Below are experts of layer 3 (counted from 0) of a mixture-of-experts language model. Rows are named gate (a neuron's input weights, with its number), up (a neuron's input weights, with its number) and show model dimensions 288-383. Each number is 500 + 50 x the weight over its row's rms, rounded and kept within 0 to 999. Numbers have three digits each.
Before each expert's rows: a language model's description of what the expert responds to. This comes from a sample of Wikipedia text that the model never trained on.

# expert 51
What it handles: Letters and letter pairs inside all-caps abbreviations and codes, such as BCDA, FSA, NBA, plus table codes like GK, CRO, USA.
gate0:452690550561576511582457589452477481557559552427549578399458478452501476354565455435504401501538501540407537460516466516453526532599545507445500459561433474540505517535515549575495470483494534534487574441502487507534603410531454572489399498446460420441495525527571600482528553536525437453
up0:563454406564550506514549468471506491565500556477467547510432466501556466350503514475465513507469501509476555451451638515541436554607466452531649393500592524410565506546497517485476464446439437512514560499529477474435451465536442428519520550505427429539510511399532437479509557489519549372
gate1:522478561521508450462473564435481422474508567492550470456477464520502501500446487550495570535490543468494502549474475492564614467472579485553502543611496604459516437414513417457443472443496471506532475544509524461516458462485486471479552574566535488576617509511550515533505497525501607515
up1:549521536428504490523479594538506410526548421483481520578575481459515541620618542488431553503495510550494529479466449502530454527504529480569570424429517519401470482451475556487557480528450494573552488600462464501519599529513506514537528522528629510560507563471374475499483499483449547611
gate2:505449471541449434453464402546537558554481474448561408465446607428530416459517486516581433481453559483344534564429470550549450518460509449528512514476522517490440486513523473459536411527454501484530527464557562450535541490521587528398418583541506507487604532540633437515466558464459574533
up2:556453523556454460470488435449526544541495404444568450505380571520540442466516457503536509498434570507381510498429499515507430467445530472565521537462526501487535484534487451461489406449492488476470562512577574481508592464547560494480484646543378503536548541611627448535472517501473501549

# expert 5
What it handles: Articles and possessive determiners, mostly after a preposition like of, in, to, for, as: of the, in their, for his.
gate0:541459435504523449498531431569479469449424529512451426385428518440481533440386475429482477502510491481490512481576511486526417524528503455529451529424570522468554456519511477467402584541515416470480499499591570566542431375539458497505581483422510526440473507540440534548431480446608416491
up0:516465461487523496479577476506498476437388553536459522381484515454464516465355523416519498531543532449521575483539529510554446542520510442515434545412528510530567468517509500474431600585526411460432515562602599536507384432502482518504520447454473536430475489507405528530457487450605453514
gate1:470484582524504537420542485546450458399506483461469525525520526500487526484431458523498558486477468489580630531486441571479518485460515440537548502568525437518480441499488449463439532386542512471510462590520477455594475538429525475448499473483380430552468575575534526561416504480573551527
up1:450542548490671488459583496485541445572512538498410462597619481490491522502563544555464428442536549506481401555479484564568504512517572569461413433422500524545492482508466490528488445446458533540442510502527529389459430511559545514464502392458472559477496466503471455538583554433505506547
gate2:490422516498532512566437496482453497534528490461476473551624483528479491555510525468426456523549509511564513447526390480517515470525561457475414553457549505425514532494465451581533439483578559530490445479472462603406614448549537523441507491558540617494545346598511540427462527502470532530
up2:477488477538513517549498473475458498542518482440490447542544504449497524591504484529406394546552500513542430472488420527457444480517553436481459541548591550488538599486532473543481417478553557515508493481519372582417603464554512568430500483517493644541505379534591518482457525559454532503

# expert 11
What it handles: Periods, closing quotes after periods (". ." ”), and line breaks ending sentences or paragraphs, especially closing quoted speech.
gate0:558556389464525515536457517506514475512506465486512451480490500504568483517438498469449481482495467621507556549525601462522449501635522510508518512540441396437485498522360480478468541550586520475562506473482549544461537480530541561565479534664472457435550454547364508460491533512551491498
up0:572503529503509402446488491515500554532513566470513450447470557458429452455602558493546521490449497494449503397595427550496540583447576458534514479510475521515472493508494560606525515483506472559507424488551572493551448460564498472455489535485555521449520567443573448438501546451462502491
gate1:541537452462576625517494521539514534504440583578505580453485468560527493458467436538524554577455513560470515600532493509434497554524489469463505492500614429500558494466512455569504535478572552425513490522535490542504593498529399529516492459500483540634458422477383486490532486476422406554
up1:565516442473550600473529463549537531531501543512517586417498451523529474415513437515554524574414468555465530634536472465470498561527496516520530499500574452491560463528556416509497480538541526435520527510563444514567571496577440520508549435473502571579439472459426556445585422506450468563
gate2:499396482496508606473551553517565598500524467554434487497503545522563515542626470455506488582429523468529552517472498434475459546551491480497471516509438510445553565435500494456465500631446516503527510500535539420546595546502494423475478554466550579514530561459521571505439452517493498462
up2:488448500515512543442509541425556560518598453506458476565516508566504503487583540441515478529468557472499492516446500431463426489517504550470451461524393562413523554402543509444470445525461487563591509519489515412466556540511478486461529485502481508474498551492557585488450467511511510446

# expert 25
What it handles: Nouns in institution and place names, such as University, School, County, Street, House, usually followed by "of" or a comma.
gate0:406533484477513453564519475429481442631511483514438476489539492509577463497477553485503542460488456572524508520492516506465558590469480472446568484536519486509425447626546579504570526443420515480466513443554548543465540480512552441529501527498443442490412467436524510448463557523459573600
up0:510486471483427434550562451553509435603501569506546459557528481575535522441448565514569453547604464413425561543433553560593496488488374528561364519447472406505491447546525546448548561371464529469564549518430503443436429551501495558556411445542515503484579540409503508550450469529511467512
gate1:455514470471510446501552488554522538476515545503476529450585467410503429574561444515476565531542466499495520515504431484535482548530507387486529499568543518542573442434563531526478545507602529502519427475516402463448528463506439491590494490481575576518496527569464467550511476501502474421
up1:433477500524482484489508541539543534495526503517534635456605506447493312519534445453525482562484483448451499491526451526519473510483496456494447600504472676476470437406485559510526502489536529544541466403515522437475485418531470538537456498447476447492512494512496467517521444502517516472
gate2:508426474510490461480413461479513516400483508478557580497544415575450451484515489412441411385448569524404498490412499546513429511500466586490659483521401538525512591533410550490519513551447471466460538550561486484458491404472512507570437518527402460501463465484459484504482514528511498554
up2:492501454465606564466498396494640463477409545460530575500443428543487470457505495494525504483520514632506520481504587543503530494480520506483535473472468557549460551478440541505511475522552534546461579532481515595366427496523527476556500576513429453516527438409519508484493459539495480504

# expert 29
What it handles: Second letters of words after G or Q (G-u-itar, Q-u-agmire), plus modal-like words before verbs: to, can, could, also.
gate0:516467533496487462568542496520374467446431493443482493489587645492554545523573524545493511511500494568502470490440493456486568561555488536606469534511466496459507484595522532553486487574566546427456452491542528505567529422433481473550478515476522569547548397545564469420586503382493371510
up0:570486467510471478536492460500344529432445519498465547488587597541557452541535472531457509565471490520548447523438493421504527503540463514568416538524471444422442496535570528549517526495515562390476505508512542551565546422439469473587453586495476540529566405524505488498546524386533424505
gate1:435562520537497461484476496532448495494505532524591454451445502594456458456480461594599516540467534465584499573515435599543489527527580516402500456437484581488494468438499490482520518634543524422516461449542561524396509446492577500551429546461537535536504550478486487467487508503409536423
up1:590417542457481488452481444467478511568519518499513512528487504414574570542518601381513466510543490505471474482455582399479498516425519511503518534515509407457480462574510523536472458484428463593501438513542433581611456549504443542447583499579502523483493496521482496504490393511535479473
gate2:452512565383517524575491459489474533437602434469538493516544480579427339544478468506533536511532402432425453482463514409450618535488407537559426553566521501515419457430488493553480469461567562457498550492489445496429539386500513493458529480408475451497431493536550565482531499435447475469
up2:553505432570504456490532485471542540592434480496451441414488536501576569509572500542462497485531577575539457545501494568511477425534531455422520538512464531507536554596521474441517462499487513552485416471511568563578538628424480482546461550607522529423554529494453547549487529507482487526

# expert 13
What it handles: Capital letters and letter pairs inside acronyms, codes and call signs, such as ED-A, TR-IM, WC-LO, plus route numbers like SR 201.
gate0:533495548483501555576514464551495592367558500501461489440499481466451468562508429478429466400504502463473479551428504603467474507504529449470441453450448500461522417505433471491467581528473483522446538482509449408480511527495585444475583521559500432483501559463516528506509529448447547488
up0:534443583449549584442509518506540508400525546525474540505506544609457519603468421525514480479417492613384506488499586550423480514488482540503481478525498521485545504510537481435600470555479520495558476545565452460547458453473581565450482462558404470515525616438449486492530458534512501452
gate1:516472504418441563436472491495536470506505512526516480693520520432480497440453531512526491529529485494499502419436563428530376386503514523466424514463528436510407546573476476474512438460528508517543524522459416461436380485564529467555503419414386512478496516507549486568624458522472528528
up1:456569482536503472535548480571537535488464511418467550370512497559552488511507509500519513509499476534493484512539424562449584588469492434512516496474499611527441409461574563565547583488449498583447514468539591507530599540451477528370548505555641498511520538549560549362437524473509429513
gate2:468457476453691508472437498476563507525552522555419608517539530450587386421574525444504535516523472457565582506505549401517555410446470457502509566502464604486513493501530540599583574488524554563416556530443566491555549470556542503500557456494494476486445398530416413540454425452514490498
up2:517578477534359507461565425491452520499426525580550386485531513486477540658460470564556445419520502494464440533495449562428505547485528560490453520462539459529476557528414438454409466555472442499578498507557426529475486496443478524505452564479475523497558575528486548535550445584475496485

# expert 30
What it handles: Non-initial digits of multi-digit numbers in tables, counts and codes, such as 50,000, 1,005, FM 1232; also hundred, million, -teen.
gate0:404411422488444417498489481458603509512584479530566483571460476498516453459523420448473528454448590528447496465520503474490482468594526478579524547458534538526486596520418547466499563549424486439469387483526499512553470519530482471533494418361538405466449461481542568368534512492455586526
up0:447547525472538545569544484467469451525504566460506487443514422598381543537469582542534433445472431451541483507562471617539510649480497436478378446539462421429565468539544484452482452537551557475535585475538501507510468522543501506471513456561508579501445549529439557404471463492491476479
gate1:540466503429536527502556474503583481385517428578540628500485529445495541539488500626446506466430496495558507564486610537418592527504525493454412501438533463485477438460457471547505455474433491514534513487519531441553491580508546525453562603414559558533440611410468499576460553500502470565
up1:573479479446493524552532524513618496410467457560507551516491545454504625493539475603492450522427488446456519479500540510527596502505463480477379511443503461462533516402444516500496445444389535556549514490490520420523501537479527570383552588434544575519489567467422521562479567421519477572
gate2:516582422478508579501542472541495512405471510509494556545524581457422498493466538567541552505547483499367458482589486536592564520503497400464497484444470499542500556470517501456517445430487551475493554583453568449475517521528471480490445473417501462499484553474518472502401588498385525507
up2:489538468486551540569443510478489525553520514619468599489573535474445409430479482473458560535485487501460487488496555496489504576535516492424478486572555472455510453521525527509414506615505490477474528433557467476438517515482430401508493420549491560447512444559527470509493584481478437500

# expert 37
What it handles: Digits inside long numbers in measurements, coordinates, populations and ISBNs, plus units like km, sq, mi, million.
gate0:523390372452472582548379573568496504529473491494516473591513457509537460473496474479498330439546521473558542453570487434471504423473519432414514555447507528479502470536539502455673475516470446542522541407514486490498500444443520460601565586471512491463530476487507436423551513494464543494
up0:488485600509425466474510513461540519510514463530453523455594417486472556649569548493548481566477472512442576501519632505492462549505510476460490450583534563512512516503451491443453529566570565574522514504450431561542508529509479575467445549533476490488530389517545613591515452522530380457
gate1:583557493441477411451487532479483595520475545543496460499416467527513578524534426561467606431369486549533490538525547501572417466491443494555488477449496499471505592522379535360485418594551538480487443489471483535491571574465535462525510550463471449572481425482471481508530492497537517496
up1:565572529466507421428491492516462565516504545572541435497406476500479608550569445590520563450418425472531491474530503533541420452499510518488497496457477532493484627531416530421531433514583567519525451558402493476503586575462566485527460561511510468592507407510468486529552494482519577509
gate2:545484492488540578523447499380590477558406580452518496527471542545526458486499464482484446547505486444495503529434577555478518552479538477511422541501436461498485475436535435458527531580483451538443505521425467454530468559517514553550544506546586480509528529451491632416511507449568436531
up2:535477520450605512505393471375569421585425583513489485539514569561531461484524485446492459521554460524508486511457512536483482586444584428486454539532404464498474472430525390458492517552453425572429450538421486448503496570498492526537532503553586500470484517410484594429555492433592390593

# expert 44
What it handles: First pieces of words right after an opening quote, parenthesis, slash or hyphen, like "an early, (an)imation, (m)unicipality, plus digits and table pipes.
gate0:485472515485498518558552346496453521437604477480398569486426480502506576516459511505481558440565548572563458497525471460585457499485530453595498532478564575492379585495504530555529550438552534518422442501502585476562504460428519430513533504479516524604504530565445607545634437496465427508
up0:453594492536489518462452637447505466509371504534609442521536515480473391489516518548462498534453454531461588508477532520428560529548482474432502465526440466425613473542483441421466506536471482522522538524528408477396519524631528504511487470556432518367468484489551424505425582552529527429
gate1:558450536523563548555492483493489528565485573469514462555584547561444480603543480417510485526569521457516481505558479494556455490500503486416441446464542452534559495441443497458520471562414522500468578586529443618563443422544500469581510464382394451581421481517525493497473462381389511536
up1:444440475547587533499536491557542509566532516395440511582563575607470519528527450479444499535524508456486541473587520427548541559460492534438491457461543458530462552435481510419501457517492586517487562503470489645566458469435482511512464489364509455602439484439617441505538482375393506557
gate2:533390540484556375549438541551519483448493540551517545510433425371546460452590436518518527539637501493435526559497434451473525521346471554513520485490594541474491521516453483548558651539524498504536546579513418488384561526507503514496559570524468456401594533490465487448471516399467492531
up2:498410536482526477494441497560516507428437492524470567538421432404531441423559441562463580510589486558502499572503440522478518523388464504462512438427596471460518513492532570548491641559556451472494527551493456476454487537462443555531555512462534480416569583536522503492490575476495573527

# expert 4
What it handles: Place and setting words such as beach, coast, home, tower, plus name endings like iley, aron and aged in "(aged 86)".
gate0:523534553483487437494502587519490510522451470442506523466395534524465544583459436546514413472377473518434448614404572487534464514476528483513487492440565515482463519429542515602544475458386415519493590569506547498405532536581543410512531652539590452519552549468537458561480470506504447362
up0:522606577515482448451490609443566523576537467403436586474456571490502570586464448504508430440372508517513418517464577562564503517524498506528419431384533456532479509454577511573554450446431464537451588510460586507419469603516511458599568677518561467562535546509530490552506482528554441364
gate1:511512507432646578467477502547514481492561443439416507492499364470479489444568457388546405531515517430542518487503588488584437436487524507527488510567471466533512490547493469384564500505436482423622463503543535454380511493525500504549501509520585502573454459511370469403394496505503538485
up1:503458445531426466550534511444433530499466542560518509565484522481493498519539523553525578447570486449447529520471521508437586527501501507484541521429608509531487534450493475613452521483487527560446527494446436557537500538394450492465534553466392506392470535453507466594613520488524475504
gate2:468479506468547443482497528557571545509494502505506457421462582468561485506474493544449546486404492524486523583410537464513452518539527396512466445485445434612553445524458539626452509459581505480463516475443534515504572510535544510421514595504551578554515495521464523517466483466479464503
up2:512446412478513479527508472524600538526445541487513571476407449457509510555509494509509535488504528536512563501440530486572458563485470517503447490480549464545484484599557577595446505464520494504552477452464524549520555506498562525405506544517392575500502422517523475474443528518547503506

# expert 10
What it handles: Time nouns like year, season, century, ago, the final digit of years, and commas after introductory phrases such as "However,".
gate1:490491478478497560515542476471463588549497514463478466503599497518470431518458464404493593465534466455428446459482500490546554439523489455424553455430535424517597444645509514483461581513513530566487489453548500518609498550511532532455624552495414501560513488559507474485502441507434577438
up1:530491493459533468450529440492515555493584480526500532531501418537411453517441410486475525414504429466478395551543407502530524429473432486444591397534459479543608443609529502478469516471494515531462492486571517490450562484531451553534551552525453494493519444468511498506442413569475571414
gate2:479489460485427465496580596496681432537435507449467488441489500479586491511521479522580484545470497556529512549464444460508410499499552495500506529530524454468482474478481546400483570463481481407493526585555400483554502573406488546499425467479533531533474533480423542497498514514500533475
up2:490461578538602505430482447501408523530542469537482528590500509509521432483504558496437459520478499507494533512514511495462550454491528535458484512469490506484540484480458465615509431529560523473525514493503557528528483481625539504476542558527424448483572430567581453534481495489533536492
gate3:408619514468462503537513470508520588409507462468520480484508535515568451569520486434564501561580384530420418545469434609396480502478468552446555544487490435450571532567519458521599466505434565446444513493577468594498524412461472596447527441555597466477509543492484570522497420456516576459
up3:483586561485457546571522471499497618419499468446507432488499516541526445601532477424614529572537419526387460509511428606376440517482408590446500555525467462511597520557496443507574517477417585423429538472499463625505587418489449586411518448544550477439518584499446531521509486486487579449

# expert 63
What it handles: Short vowel-heavy syllables inside Japanese, Indian, Persian, Arabic and Turkic names, such as Narend-ra, Ayatoll-ah, Ikad-ai, Uttar-akh-and.
gate0:599414539492515499469501499549572569488490573523508533465486465515449498565454456581497406544527396442499554475533468559442528501529531549501471377522509463531477468542472429469444648515476453522550546565478495525512399504500530528503424512546452483466518471505489504448452516517405492507
up0:568503526503491532526457546525483454476507610526436466380578592389449511481611427475535476473427513397549510510497424385496464490556470532566518515488499415536535453533442475532609460473552529506502458462500537405546527499450429500588527496430574414499491445547509524494562543450525465536
gate1:477481407502463557465423428491595465424508471550578535467487506545528495488514505429538491507513572474517454518539462508482465467531547569546493433462416467493561442450568655520635643543470490532517479548523416449547483461479537522474587452503543438615470579564500536512469511501584508498
up1:494489515587483598530578567434568487560451495507525420502624534532519500520562545500441486478413502505478491472437552478475495455467494475543492525446451565587573461610425435459499601526549453571536576424466547436511549540503563449539471514485482496537367504432489469428471544482459438577
gate2:435481473540471522506533545494468530479577557525465478487458485467462493489474450472431570456423466377514471490519500504497572490477440473466464486482512444489532445423475450535601541516457381431522441371536509545408492492441530490483416501547497372524540499478380509523462466555464437423
up2:476517490533569527479484488501495566444576556547525455523492446542494476515410436444392527436396489407502488508396463540415540499550466540445428446531515428509507471426472453526530560483474405482511504449526524471475459506434567470480480483531441408561531489531461478524444449504476443463

# expert 1
What it handles: Pieces of personal names, mostly Spanish or Portuguese such as Juan, José, Elí-as, and the period after middle initials.
gate0:551468508489450504579541519537456491509526490481531487482432589445557529370574413450500409488579538532550430495483452573528439500472458439498479446481405480466501435469476511603531510529564499598544539460476449459546565546470484509603558456620433442462517578437531488456522561465442493520
up0:461531463470524458487507432443551542467552538489492527554594419553493430602458567545521577530399591450452577512537562353487538490484529531515564563528613470508454575507498537365452468474424537449461476501547501522438528491527540497451479530380523532507505434486476551536442443495597558461
gate1:576498491477567538498466462635460601519475500513558484524410555452498510540541515478534517449542525464497552416561550403438507467524469552443515391518456510485476561503533504510538441496546526527509514557473510531501443537455540573499500598484488488506464584583451478458440525411379426571
up1:553536521481500525453461496576487523484501469482518495527457539494474521540513506452532488492581476527455557407448512474442455486508513576489506491497429545465448592467431459481560438496518506532544491505448471513492531601443524547501505620539494519515470584620525511494411526403386413581
gate2:475508569489539495552446500498493485509542475549566498436491404449482540462555486504498493539536620469436489461558480490454548497449512469556544383470453497423493424518497544472494503579587493615410484522479522420443506520420504518397461468480550538551533532441482538506487447468531468529
up2:558518564506558480529516464443484425536484488479553552434517449492468456453577498502548458525602497439477525471511467501533474516492526473586501416445514535435554448502470583492481536563624534600438540564538422468459519472385486472396414365513548533512474525431546548478496491485519467475

# expert 21
What it handles: Word-internal fragments ending in consonants, mostly after a first letter or syllable, as in Sw-ed-en, Alm-ight-y, V-ed-ran, perc-uss-ion.
gate0:510516463493434463482432430510521561551583563512555506457504535513590491563477511541626430497516468475394627466525501533576471451442476539536531491477504501565438511536527436572531574541443545513490485496526509502475440369495494546524558527470460424579560475481479619472477420489475537494
up0:554462456441531557476545436443544481516421510571466496489502460537511478497482517517567509517545463451491474444603417507468487474589417386515428490444481507460538563491516477494450522511531454519476378502524499534435578548499451453475497490442473480582593497540496627509507528464485572540
gate1:469497525509573469509608555510496573430544503498571516483475531513560573459479387511576560453562449458441539526465466439436597487508457461471530416556500460473448496491554556470496446484496499569521442492479363513544612435359476586501516459478403414513514518489499454546439490501540450519
up1:529472550481483441478529516462578509524438536479456564510630412511495563590530478520493513579489525505554494483535538446455395524482484476580572520405403539549517504552508550449442437504531448384504561532529522466522656533504402466517407442538450540457454538427547500454455545446508535481
gate2:494483551540494518496501417574493563546492462570503468427467455479496517450533447470523536514403491515512467434453423586453464471553531521507604436543375512451520563554447531469589456528474512471559569479438615504429478507394519526508452460566480515549501518527427507567479514418603492432
up2:493489439590478497532507535435476447474505586454477556530521582556502527484550549520518424560609527464504484571498491441557635506501404531535447522482568469542473402394542501454437532461498511529512460499537493532520526495583448534485478541413523489409556478497542519476535414596443519593

# expert 57
What it handles: Transaction verbs like purchased, acquired, sold, awarded, received in company and award histories, plus the following 'the' and table pipes.
gate0:477536517555429539589618502505434499457619447570464495560486469486436543593546537555528524457453649505528504518441583454507486489552449428458626480504426473474550432541493586496491404427573564577510559483564462437444515442503479406541553555397450495537597510475485564511522526488550510454
up0:449532543556543537507453425556401466487584446552492485568546481534537555573476548528526534457487600536525475518366645485505438404555468569519535488534480484550431505487441617486459400449557506592512488480519448460450513460506510421490557507464519404475501509518506565551559508422478576540
gate1:493416431600439567446525544535536454480537485433527567436420506498542545496582420477464520550450427525386449537372537525549502575515484420482506482598422528538547517449571567538577536534391485491510506584494562488473519497480503472498512422561520506596524454492505502620478458504443475521
up1:440478525556513507508486484570556573469555394491496521400563455504590545453414471491570566525468484481488610456535450450476444537404539454517420477449553609430524402556480408537494519548520567569591529550551480477537505582438556516473509473547608482497515630564523556503491400487498609498
gate2:483546435414554457644413510495423435539655513428585537440534487481480493469600487562435519579486501390571505478474528510478514468486524519514525389524589555526555441582569509450593493527497474449499554417477476524386576429496486516521537529500465477602505591469414466612483552564471489449
up2:479470467545511529449533441521416564453495477548584495581394569490552491581423550508475569460482489602493476508459511463539524525588593548569555591589352394495443478532463428446417488498457472484484429537511519459555482597500497517469534512511435543391523450442433467522520435482568505526

# expert 2
What it handles: The word the (also a, his, their, its) right after prepositions like from, in, of, at, as in from the upper, by the entire.
gate0:533580524438524549506530460579548574510551559482621509505479490573593583514521524529479562517487516544514530450492467495531505523461588602606540485467470510492511483461459409516412543541434588535491477465473440546522493536445468504583531507453532460533351468419495428501438380405504424433
up0:536488459517497460503516515528523449469475512500463507442496525590518483543529553499520463427500454406420464551469491446516549568534443385478485526552567397505457488522424594570515430443517491486508471406664572540518536508575491502465522525462537466506625533454466469454560489493449607558
gate1:422532488472481550544570504488602469480497522528540541521473510513479474508557469509515475458495556475503525546432575550509540534538455435546497496528538465459508495503457569483472431540474556477525457441391484489500579514528495536504454417477517522560481546473398546489486551552521447484
up1:433613545495500502555554523488411540506456477438503469536408536579448541549460526556464512525449486419472510474514449516451424455464511526437525616454482445457384398485490566508455595463537494479516467478494481586472573485521445493561569490493439460502496475508590412453466450530536512478
gate2:451541561541476560503517446492608469511571489502501435516479487536551538494516393476590416507455417495504417487440467519523490494491505462576556480458501477455515500390448495459530481496493495447505501413425514448458559582449474448562597423470414533532471459360509521477521517558542574481
up2:616506431470522530542512505515543366515508598540483446471529500525543541497471470539488445554487565572543443499415513442506461591547564458435490478529493465452518468452511558419482514597514501430538596415578556444563585540527570534487471440570504514539541534363507554482527446512604554487

# expert 26
What it handles: Short vowel or letter pieces inside non-English names and words after a capital, like C-i-udad, F-ri-ulian, H-é-roes, IJm-u-iden.
gate0:552541441508457489486514463503485518543539416552462496503400445510526527505602416484501507471459504535578430434513505450507447482608490477546512566491385458508518496543581489409462501443489449467464417519506519455512451447492490523530524471484501493489529388488444499468460530529440524440
up0:618522457575445481495508455477496429530451460567488540495425478497475492471633459484416551510457540487564456452507507465510563471580458545527542508491405475497465483583628458426534489531507465398382444537492535502506475534455477554555465352482510472518498430484495437482548555515445527445
gate1:462493478573497470481543502526479435420513458484486464505421497442534491475512358477570444457563493503487376603477565560581504462480494464466503462457609472501447447463531529511529446503545466405526538422472473436452571540451439422466515527529449485510471456448599560437514480506496504523
up1:549471496470411553489534507515498532528481534528551430572607529527480483474576484509518479527483508492536472545442407464481533480482507583572564480529518451471514471527462415471534501421436492523491553579465413518477464529524490525463580460527548459424507581508469456521517428454567626521
gate2:467456535475545512568516530454556492477588550488515514594509579514498490528580486551455465488424452571479536552461398434528421525464513490452438526572567474498528510446480522521499490506568548616423460471523492534433417527483433572572497465467551494506453571485474471481499450495442571469
up2:470524473482434459464483458495453511478508449548523505420437425476494498473450569437521495479549593395524482558527555596502575490516472444562594497452450497457476455470527520441530515513410491386543480522498493388577557458491534451432517495543433419501590437491449550513515526544568430458

# expert 17
What it handles: Periods closing ordinary declarative sentences, often after a noun or a year, e.g. "built an extensive network." or "published in 2014.".
gate0:465517510547518403569540589477433405573464493543462511537404439506506457526459536528580571426519524415472569615413506411527478478560343610506528399508537527483463396409473512446554509471546518529461538504479470521474448509468510548474519469417479495522460493472468505533494393500596521464
up0:401514450533562420543568501529452398546453507553432479488444433497538486485514505538570555467540494407449503540431453409447495497524371613465511405506535486482493368428489501446514567499529514519424481512542548543489553522517501503512569531447472543554467534495481560557483390501523538468
gate1:531404509440485535480487434589426562459443520538498580501458508497513461545511474483480574482457496471550517465505557446454511508560567518441496457489568459553483438483475536575490534537487605397456501445518562529520504503523425518503528480509543444430585415537524434519496516580520431522
up1:465547497509515471563485529498555395629485519408463458523526486481386459454481568482509395464583565522497443488496440555553495429375460516506446546532488474454582465556396442476503422447523472553546418520528438476477462475506552489508444517471491537569471516486460526514426446439506565481
gate2:407452457520527501520461486450529450484446532433525597533483472562446399427499499533541519453520569494539504503474564553482522481379512479503421474527555555526499519536501551465558434432487552513528521408447500458496525513414526484598519448502533466499506381617442514543468435445483522457
up2:566507482483469480479484481532486475462493484559440416545497523466499592546482491501487511595498445501483533503524435422576478512596475506507530552457462493462464502526520499502423508518512416494440495589588453524600480465545497539393423565513484475483455548422524498490526528543496498561

# expert 58
What it handles: First pieces of capitalised personal and place names, often in sports tables after country codes, such as Hu(ber), Cl(ara), Mun(roe).
gate0:419513466556579427553470475465477475506577537489476515448491569500548525491531545475476371559472527479555516493562508496470476535521518540552417481427457502486455464479435489473392513499475428490469428504487492458494519540508451502503480472516498400494573480580480424451443567405518483394
up0:580520457436429549452442403595509496595467602490487503497544450384578489618457482544492423459449449583421438474509459554519431379498447460487543453519520473565511504506475575526494553498461560484523470527500441450549469440477587505542478499494458581513506556449482474465475465568576445606
gate1:488424541486521520619509492494380466465525538465579544570522525570570502525555520548560577494486537396512446532417586472485596486466591534478506507505546535557495510452501495528484477493443566470471576425470384463480554521475515543489479446505441500544463449526497488526479453494502519528
up1:459477467580405478432567532512454421486445476574539514486446525512510532496485388480534570544542518496510419471507470526527556543458481559519427502500498415426500493499521498444477473482393547593493567503585510502486555572464553540534443495548481497388468502469519530491508497403468432470
gate2:491522548375480568527465446538476564475513444441539420420550523492462447449495499546488587487492537477497477503512559549446500467506547532569543344544381509421507491599464480547561508438464529533417546535528590532523476467472560479434436462564481432534539494585458507486559430467569511529
up2:445546486425533531532472484583487557498492425473493545379552447484515456482495509533468583497457390402537515525483513559514514469515501560503516371572472475455475484548367467585525542443485494450440499525546543493448542485512504473438463444548415414590573487587473547453542413474587450469